Below are experts of layer 4 (counted from 0) of a mixture-of-experts language model. Rows are named up (a neuron's input weights, with its number), down (a neuron's output weights, with its number) and show model dimensions 0-95. Each number is 500 + 25 x the weight over its row's rms, rounded and kept within 0 to 999. Numbers have three digits each.
Before each expert's rows: a language model's description of what the expert responds to. This comes from a sample of Wikipedia text that the model never trained on.

# expert 48
Final pieces of personal names in lists and tables, especially foreign surnames, such as ić, ov, mann, ini, Singh, Smith.
up0:510512464546517503504469484516487482482478505503510507505511468462528494503544505492505509549470485489472521548508472489472482520445515505506458535474477509445518484469505477492489507497486506543449494486480489553512479477519485475449472489506493511494491497545558492534528517485516547490
down0:494485502521512487528493458497509528502499475507505508505474471481498480489502500485507500493471480480492529509486500493479487480499476483499481497482487501447533512488506493520495521529503498529486506489466458504514511488505505505476376474537456550527459475541539492508497513543526562518
up1:519515501490522493524464509511467466558508467507465486503478472505514502480518485507482523555467485540474468517491469439513526528522522500500481503504508511492510500462511468485529499474475525473472503494482479502510500464484573451479513541503486447519531535539509475524497500484524518481
down1:519466493522471498479490527512554520511509530483484473481537491497530510510538505521528485445506460524512488530489483543532434478490506467455542463460476485480468516487491506510540498542506497501472490508481558492470477515502470493526505511511480540506491462478493527518521497526475499492
up2:495510493503518521530548479474492468466526511498530503527519501517560468502541464493484512509554497489487505519535475511534487524426499471470505534498501528497504538520484506503485497574497469506543504502528503526519510493485460501505513467477533511511484529438477522508513506485482497492
down2:515529513505473535510495504487506503476463520471521471475488475479522495506500470479490518511551537524515530515511520464497487541515468494512466482445533517506547457512503493503479532514474560488515496472508538476523480501506512523482458525481446529554510538529528493501492501539497483530
up3:533530495487501513470511479526482529542499492489489489492458503522504502480531525482476510512454506494502465488524516476482512549529513520503487487540491519505476535484528499477455489495482487523455524533542545566469511486489488451438476520507526502463486506492501519497529454477510498540
down3:483510508494493514537449516471492539550494565483523518465483528491509506534522475478532496485483541528515533520519519499498571525517474493526517534523490478528485481488525502522500535497513521470474492477508484489500510466496476428475501510546483491517466488465499518521493525492525477480
up4:513448473432504468503552467486508532534485492443492520494475508483496498500521512479504523502461548542508511529522492494474510523507485473494512468526467469527533498526501465492472529528510519526525493506492529536476474491504513505529527533505528506486498475460481535497531464525490509546
down4:493488474532503485492549472459445481488470480562497497520506483500498494464501503508470489506506479454478481534502511526514522475485467488465496481535468545475501521460491514530501483491501495519473530535540468464487494504481527467457507508482500492497537481537533495447506558507513514488
up5:487473485519474525506496509517505516486532477497508485500490498514483453506500491466462510509485420455520481499465484566470514471489473507491515486483492475487492472499481514440482510471546515554459484521548509492502522555529505487489501492519525534497525479492497519548504470483515481511
down5:482493528520445517563506521479497521460466491491516509504534511513484522477490507499520541489525519520496529482504492464451505496495494475486534488521527486498484533542549475539448493473486507518528508481482501491471477466493471489529467548513465510496448484479484471446511481516494518519
up6:506523498545518500498519484535505525531518518550518534519507487517476507473580470491506481495506479476517454518514491517489507488528472520484482506480486522456541482461440468460510491488503470505506507514496483472457529528476525509486482529472446539492477477503491475508498501504452523482
down6:504535468476459481523475473508495487479511488465482517481519567564539493533499561514473477517478521510523546492495518499516492492468557524528512469510476473518487528536522534507478496537470525479519501495517535502511502485502474507489483457475530482495496537468486500521488480473525519498
up7:504459483488507505537513502492517504536514486488496480510484477483462496530472488507544535475494483518518524445522481491524515480503540500566505551470477453479499535482497516498507509443499475512516448544521510549525517513504502502500458493487545487498487499507527505546528483528542492495
down7:463564540463471504510517476483489497485522526507505523496453547501539481477488491508523521492540480511531530502517502493504473490517529485472507458507435491484479533522519517512488452498511537541538480480471511499507537470513512515488490491506517526473477520468528456470465458500510489509
up8:564481477512499525527514511480520511489531463475493439493505502506498458483538485471492507524488516487482497489485517558453534504540453502477493525506495480502499487502513523475501512528517546485481479492515475489540529486452462491486510508491458456464484503466537536503526492541482506474
down8:479506531502497495479506457511487506512488513512477565516467520481529515525531545501458462511517500518469500553510522479489491478467535503529471538520520498516495551492474455491476534512505483491513555525483518524493490482504519502496508499498527518548524547509479526537480447467506481519
up9:495469490499497464551539497513537440455457511521483530508479492485487492531446483514510490477488479504471503501512496528475492500473503440519501496488502468520534467510464443517513508517470496497479478494469460505556512484490550529523489495506497510482495486517505508456484542474496485458
down9:475523504472506498498493503468520532524508491473525470521520519495468526460531505497509493510443556495527493493491523518513528487520475521514497538531504477471489533448556541466495468486495528475550511469515489513473487492497464475541500526515496526504477496477438520538544499497486508505
up10:513486430494479514498485485495495482472496509534507479533496512515507472495489527444519495486487516519502456508473515534469490533501502455500486488488489475533495539483490526496482444482503522531490497508522460472494507494502505443475444444514485552493481513503546495489536448485519484484
down10:509486514479520510527526511493496482506480464477485477515513483514474526517489503519510511517518456469505524463500508500533503456501448532507539506487475464481487465498518489477517541508519451485526499466525536529475490540488502554519544540468541435497459480503471526502503533496476491522
up11:526500509525516480484556482493463496514512497486521521509486531525528472524577517519518486493461571469500526465499499493492517510500477533476481542503516449491465508514533492486478510499512525494447490475515512495492509494483483468484457472525469500516518470458508517547482519497532481471
down11:473510493498508473470479549516535472481509470538479490468521518496495486502430499502476484531528496528511462476487512531484498473504537509515518459556478526520545491494481526515544466497501451489522507543494481512507538471504486507496541489487546502489525513515489482463511453512489458503
up12:540532463567501497485526492471522539492514535509472517514487505504519510562506492507510471529480518505537473489464480518506512503476500490489524490493489499516516500510499483490468495559485500499497527510555499537493541494484427470497500458476504503514434550496519503498490458492487481504
down12:470469568488463496499478517485518498475487500495495497512522550523533508506546478478502527496541470493480506503532524475493495520489467481489510499508505496502476454550552475501515508459456513485491457490463482474494472506467515481492488530515454520510488471494489509421497541524493515499
up13:470515481473479500503488500502479491489516469484438515499502454489489499525512492471484478466508436497554507469509463492507540505482462526499518487500449537487489488481519497538450499475547516529476500500524481511486475511486507504440484479480482464499479504456478525485531482548523487526
down13:507460485503489517501479471480511523484493512514498474462477544493538486469500515505523498499466515531484498516452536487497513548513539511519498483452533475559506504499517533492515495573459511513515483512480501495506485514548452501550490515493524550476455480521481496499527515490489525525
up14:506539538498530510526525492461497551492528496494535496467505542490513460502500480536517492489521458493494519507491506509497553504469506494516432551523495514514548512492488515533523506487448499460501445479508481530474504495492525508507514515492514511521478510485519521542465475480551529479
down14:488508465522489521480503516520491489482494524494484466510535476491504487531479517483461506518418525505471473493506512467476478519501525536474515478476466515512403496486486484491471493525494494495513526493509500456498536481502494537470542506533462493505519491507472440472495532494471489507
up15:548499468480537485461507452458483518523487499530481482505486482498523503485503518481498531533493533497505522493495457495474562516498486503546458537530511507495526505491488497502509480460497482493523533523544465534516486465471479445480524481509519492473515512488507520469512484424520482487
down15:475531531495475544549476556532506489473481492508525493501500495503502461464520514498486504470492496487490486494509532447568483494507545518492498486468498504535464478512505492489483500545526511510440483502481522468501511534521511536512494489507467471545518463503523481516490485563476522495
up16:518491489479476498538538459450499489524470503471465485478507485479485506468516490483528512539456475488458516513502531535440533489508523494501464507519506480477542508528497460484510502551490504536503484488504544516514492526507528499483536530444521523480476516540499548508516492512490522474
down16:536458503459500463478494526498485512504520448510511517519507479523490459525521492501511515510486561512498510512454452471526500479478485440518509463503441495495518494482517436526480495458487495527515506510480498516504480500467511551519483511497485470506542525492511505466540508459484486502
up17:523495521452547464474543466446500487499523482501498485549472508465481504480499495484471508528496504490482497508491477501507543520503506469510422510522456485535510479473508472494495507525538489476509504533486449510529513450469515493502481493498487476564509508546530506490494486483485511515
down17:518513449497477544517468487508485502531473506516499483500510440505498466532505515515531513474518559494493497465490511491482518495485490496474531535493536514481460544473471530483511475479472508510468527491518537531471471550527482505491523483534532489467496489457473520539536473510505514460
up18:529511509515505491478490492472504489525505516491500475496481496504507480438477493503457534530521531468464515502513461528473521476468519501527465550469504479465499476492501535507530501544492510471481492517489492540551512512502491464488502481511470484546555505555536533498501452512508540527
down18:493519512498513499549548483472450497486492485499521491551503460553490512529508531507536495480502474471503476510495491493537519518490501517465513494520514544516479519512477501493491489473527483505513517497543535470492474507486467566470524504491533498506474529448521470492487539449492489445
up19:542499465506494497481488522444505478431469498504459512511471498510512487504485493460492464542466516493507519466479499498496533524503466505533427502491502477509503543470493498472471527488480515522514515476520426501488508473470520506513490486468486487513503462509500511504534489483446471524
down19:501482504490466527509494506570518513565525480517549503518519470470485522505538512505503540494506491450489515546491478474475479495507517490457496499511525521493468459510514529519517498497477483484490501502483534558511530519526501545495548488501504511483508548524532509524484525492516539458
up20:523482516509486504445523497475568518496544479524495473528508521468486488461487534488469513513508466522480513505452505492513478480436478499532507522501495459516509498463470533453488466492541502514479496497529470497523518476507485504502498490527500509543496494473508521513490453495433483529
down20:513502494488541529497537473528507509536515554488462506476495498475534554516487496524545520499516519472534485513546474532535518488519512486503510504490513561450495514489531483540487509478479464503493525516518521514467491471499489456475506502500508509449522515533518487469516557501541494513
up21:498481460503502503521523494463510513504520477522484464520492499495491470474540525470488541515461523476468499507443513523459528528469525507459509542468508469468459463468523514491471501523495488500507510535496480511552526497476500501458456480509488527482454574505512514511510478500502508491
down21:531478535446480507485533489485465475494481515497557522520474486495498504521506496478496488467494488525479505529554538501476503464508507467526459493504471510506546551523494512523505473506530518511483480488525503524477500491514519507492584534528508488485531446504503494492521537500468480463
up22:513500494467506489504552483495547485513549510524463483564482496531482461504511527496509447492504506487478515508482487505487506491527501499546484580482540470509457468493479497525506490491532516449522533481525459469513530489502498490474528470512462511522515522500503514473496504458499505478
down22:508540526464531476481469509494450503485432509504538531464497462485512498497472511465476527477488484488470480484497487520486528510514492462473486459541482494491540559505511497474471532479501496496445510528482476513519508516509533521529478509535543480526504473496544495527479499530505489490
up23:473514550518520527506477487496467486484494506519486492507507509486513522490453519494496504494512530461482496459531500488501481501486468513490483474478512471493479527488446464478510549479456482457559544540497504504529507484513462516562489533518475468504469513490531476496502450477485468469
down23:545489489488520485496472521492493523532518500468493509493460544510475538489469515509481479533565485513506476525506498493483524514501498501515510469483490490474493526467518485524483498442563522530504496494512500516516433483462503495505515463497509495494537540461514504469514542434517509534
up24:505500506515552489496491456519498485524471487528478493503444489486515468501524520481520514487452443478491520519484512513495510495530506505460482496523466486465517542525469502503508462512490500475556494487508540492521468490526544487542547475433461473515504507527506505476487463511482491518
down24:506506490506478513531485530482511510480513499515499503514504529528458475453517498500504472525536559505478445487495476506506510515538505440511512520479525457527514447486500458495473495523503508536530496529481438493509507506474493510470464498534525530483502516473465479525450494491469486459
up25:522537495527504526505549466507525465443499483493523454534504530491503480489520491487471478511510507481510486510523510493522472479519536558494486504519498544487462533524551512480476489479452461452519478522515496461492519504514490527482500474468504549503517523502478545484464512489497489462
down25:491513520447499478507484477493476539512498535512523543489517484516506533492451502497519534481498498519496517507496495526487489535474494436536497480521498483514539529454461477520502515453557500535500558489461484551528498480463509487496476482548492491506496490520524508496531527518525505527
up26:508490510517528538530507537506515475510538473508495460458459538496484513491494502483455505509505474514485507468506490489525501488473519514577482527472485510532483486457516470439548478499476515530492515479490472531509491475501496504489543511504479442537496526518500455526473493460491493500
down26:512535498476520521481493489494462449480497508491509525508503480533534481485553522507486452512468502476468491561505513493496517502547507514450474481481502547502513508539446488515478482512500497490474491557505546484509505530535514516480520519463536493492520524513524518534490525462473503467
up27:509522476518527523519502516513477517473495511536500489469518475511546494538482496507471507443531512523484481438478490501484479537487470501488516512470493539491522478529495511469513474509474444527547513500500502495534519459505546491535451449463506490538470518528526500510520519501510468513
down27:480536513504484519483482484522494488513530533435559515475498520468498473494529477514512515550566489513519504517543461467526509477492501523502480510497498475536497507502539512546517514505497492488468454494511463455482488506463461472473518487542515492473548494489468506504527477511508516493
up28:486498507512501505477530480447468514480528492463516468504460486498517454490549524419479506487519464469477518499509515513487510488479497516498494501494533519504547510541504486502516528507514511474482484555530509529519493485537473478434502532473504472518482491470515530527490497447511498520
down28:518490492463535480510453470521462465494510483519513503477521511500462512507474460513526496498505520531513471526522495507482513511479543494503469542499478513456494499476465502499490487533480529522564514488505502477531526528448533495538485485467500486460532571541519503521494483510494501460
up29:467508506473471508488521501430507497496523505483495494491516488484494520484515481510472514492508527441471509504500461516474459487478524506480477485521498481527493534497508478513451476452467508466520482469529464500526534511480515473415540511455514480520522540475512515493465485504510488478
down29:542476494517530497550491482556506485484488493515493481540490483510504470498517536486531509533457501529488508512484481493536533542513510500523489554481533520455528498509499534507569514514526481525492527514453493494510477460505513535548493464532465507513485483550507493522510493494494481482
up30:502489568490489506493496489525539496519521482488484497491500469510463458480522522466509483499517501523465469511513510499462501468557471518521539477533520499471508537492539541476498471470536507508530533510488447546505533493482500495545470496458522519469467478517510520527522502517524481481
down30:487495416509491531506496491473457486472469493473497496496512496505489549523453526486511477496488501482499481507477494461501506537504538508493459514475500543485501457546486490509492514531480493544477487501516580460513497515494488532485486486535480483527521520490517503514484484498499571506
up31:484540490457459496487498471495486509503493470513469486484482508511483494543508536481488508485493525472480546478498586509499509502504540527531515529541526477513530474529491506545488511483518529508504520492485525494525463473466499519456490493470513499487505504480519559497461479453515452484
down31:506511510565546501511526501475472496501547462445480529493457493476478483468476505480479486479467504525522463436484463528488531509551513492494474508528481555482481502488519497462530487527511505486501498550516455500499539500523493527516504507496497484512543504473499488517490479521515496518
up32:527483524525521506448514509515487507459497514498511494537502519484490506493516510447444515514534533522510453536487472520458476537526475496466470512498492477488508478464476500468460491495546512498539486541486477525495530483444511524526504520490516510513507511484446494527528483478510459525
down32:495483476481505439473506494511488478474520518521494492498549500464493511486483485508485488540464526540511506505459522477527469495478520436505476455549450483505513535511513488490515476476479486530506468489497456487498471456499475496503461471490500475506512490544530504494521496510476563532
up33:511479466513510505517458477505486495490491465520461515466519530520533485498519499497458478481509500515516508497505547496471507501503466480462490515527532512468468550536535517515499497516526459470504523500472530524509602528530477480491481509461469507463472525495511469489497489505522512521
down33:520511527490517468465512494498508490490500514478517502507471473510459468510525500478518500502492481493487496517482471453528514529561543527518452491498512527544531480528496483480483489550489477555527505494540456447488428477506507513502491450503501491489512488475492539514501497467479521475
up34:563490537478478563492519469493511512451534488488541556494503468549481523495517498491499494472524499498462494505482478536492509486501493552500517540487488487498474499519513522522508524517510508502518560510475484522527548534502513491485474466528477540538512490480517474492498486530534482482
down34:472476488529541470505488474504523506437504486475466483545499478489537513524460498486476506480483501498474513530501505481502481523500480498471469476579516526523522551492475535531467559481505475479487470470514489478520454472494478497510480488532498519511506505512492494487463482460504525527
up35:507496469476494476438525464520500513526510493537534480503494470479518508510476539489508521501498479491517538528513506506481464491499473464512468504488502500484522529524537486497488466476507483497526508495555444466542518515477483493465434482506479533553484474548493461483508466509478514493
down35:473485512547482472515504560506555503547496542500507506509491508496493484503526453506507470511540510500518454524530501502513495501485499493518534515519486472487470486443461557493513517455492493512478493527496487508506505518517523484528571487500516490475499537454483520527473484480516455486
up36:476476514496533521485560499536490483506481481537476504539551503491430515516493538476534477517476532474478528489474470501524473538497491481515480548538501480517499499482524519488474480523504514490520530502534478490486505468490478509495499487526494459470449476510520526485534548463489517501
down36:494519497493472504539444494437484520468487524474494507471473480547527506461540522519462503470486481506510488494483506486492488454502493542492495452474483456480511539494499508526514480473469494506470474481455501509504530509533500497484506525513497571531485542487512454492505481466483488507
up37:514455508497560520432500523511520494458504536489496491473504533476509544490547475468502508484495498548516489519468453474499471484510473526486486520470455506508462542487510490486510456478471509454509478513500505509503498451499514488518506543507483506550481475502473470512526501484500476481
down37:444576468484493513537479466493510477496501463539502517532482471498487464489478516485450526535456488438484502451502512476526542497495502533519499480551531497510535504507526500488485506540491488508458478506530503496503552498512530520492478493492509511503502500465505478494467485502486520487
up38:493456513498463467528528440456506516529482532508484558545501515489460495480527492507508490488485533478491523526541538571496497486494494508536505525483479487506520493476474461456518511505486499484521481479465505504536488516487501512540515527467497493452521481533480534504506533499524493501
down38:510461507484462477502502517537560513518504530481523496478499497497485536462479496485542524541535487524533491502499497521503416471507498552486516500484475478458445488491506466491522500518518507481514478484539513519506444518504484456516520528524508511519462472533474488507493504502519502524
up39:531499494566512470467514534494526490531568482525511441546489520515532518474473490532459501478509472499506471495475480512491498507495518472538500518474531514487487504454502537484511461503527488500473506533527465495489511524481459490457502489551482498508517513535495469469492498489501463498
down39:488490484456497484465575454488546528482485480486484488479512468474522520522475498534565471508510505532546458489504474556493472434489469493510526487504484523473496515495450493493515511473525505480492518459512509527484464486504459494499501532497492499510481480499513522497517495489508526499
up40:501475505485503503512558511518488488528504475491516473455483439474496485497535505500523530482511497547555489498529472488513478488467442504466459479520524512457506525527514508472507535528485499512468522552520500492444472462499482476507500524521535522508520458458507500501519500484518510511
down40:492516457512495522477451507450539517491526484510500515528515515503469481505480500505467419484484503480504542500468535508533496494502547473510521473469496498512530510472521516445496450549499497479518529470538510508486539563510494532501534481478502516527495500490506526501513513499484474500
up41:509502453482457497519561525510504472526504472472498484471519508467497511498490480511505459486518499513469498471495526556535520504509528488528484540505476476528460494462563499479492467493526486484494511531568470510498502504544497524543532488497531528474481526471501498506485499519464515519
down41:521552512511542525472504489493469525510511517514477540545477494541530507540502516520501491507504522501517470524516467466419508542498480517508514542489541539512529513532440485514477498464522495521496483506455524474525508491473508477501499505526510483480514513499531501519518517474507449507
up42:514492483446505495484498501459494520449485505503512500455532512477506459488493532449474505493468579488479524505512487476485553522545519509484463517537474487499519516543508478501462491511492471496528487539504486475526534468515498512503535478519528453504472494476486513484508487504491455493
down42:516512531545514522517497495520522520521504486498489467557509514510527521524542495560525486525501442506524485484515463541527450491465476475463508519473503503506501487490497496535492532467523542506509541486509531499508455540480501464478511487517484566481514475520498522517512471490482485505
up43:534478451461496504521516459525492505485505490513504518532556493456489505518503514510474470513462529533516497537474479471501462460537499477504500477526463495449481486445482529540444511497504471496456530497530512529463492458530520513500528526511517508509519480482496507506519494487498487525
down43:505484529527495526478474524481535455476482514508518499473487493529498530489475486494497532482539490475487496468509499509490540538457493491513482533459519524546510521547491455485522476520557514464507459481454478470553515525486488505526465497468507458513504458529514491471515486503512501478
up44:560487493486516477497584529498500478528524476501504463555505487534500502508515529486469495489509540504466482487483481535498473490482519446526490543489519486526510507463477493496479492517524545469472501527492463491539508467503492518490532529513470477519533521501509514493467467476472466491
down44:486493470496487513506474464502471500461469497526522517503469497491503482482492477534486482465470472482479555525497541438475506502503513548511473466516508484506479463529515472534531467515510465510523493485498529483470455478514549505499491487453505477520467441496499494481535539486503534507
up45:535481494473501493473569490507505474479500484514517496507490511489488493527525527448480463486522526507497490494500523479438476499483517519508456551497487482462511492484513504519455474475481485474509461529505525519519546468494529505515528457469507511491505497486515564509484487459514441519
down45:466469479517479480483497491522521474501536487504477470485487476490520545469454479537541521538544495511547501513527495539480509491494447455521535503519501480486497514514478559511508525456491471509473507495496468499473483457479495486459454544488502490489510551495489478474485515488509513522
up46:520512477505511483492458488527497490523514498490473464537471491503539496453475497512516510518485442516513487504497467490530524455487514481522501474470528541486508531471512526490559522438498526507465536506488481522469472506516527497493499551507480515501554489524478448502482490499502552502
down46:509515501546505478491514488438522557482518537483490483526519526486479539507511520535519485472516500496536489523475478513494445556481429494481511509506501484486515513521491537492494526442516504486524510505506488502477483527484445516479514483505509561479482473484487499468544510518503495514
up47:485514485516508500515535546498574492471490472478505504506509486535489486534523463444533501517489506499478491465479489480429473498483492483503484508507510496515536482522542449519493483470501482530498483479522456475519451488487493507513462510495513513506493500521493530500507523508454457440
down47:488479490479467477473487481492478481522488538471484461467535543440494552500477518523509519492505537513511504498538509569551490505519517492495513502493525471460486512494470501480506477506508520436514535499480503523480544531517485490515559510512508473477474499493492470518520469482531509487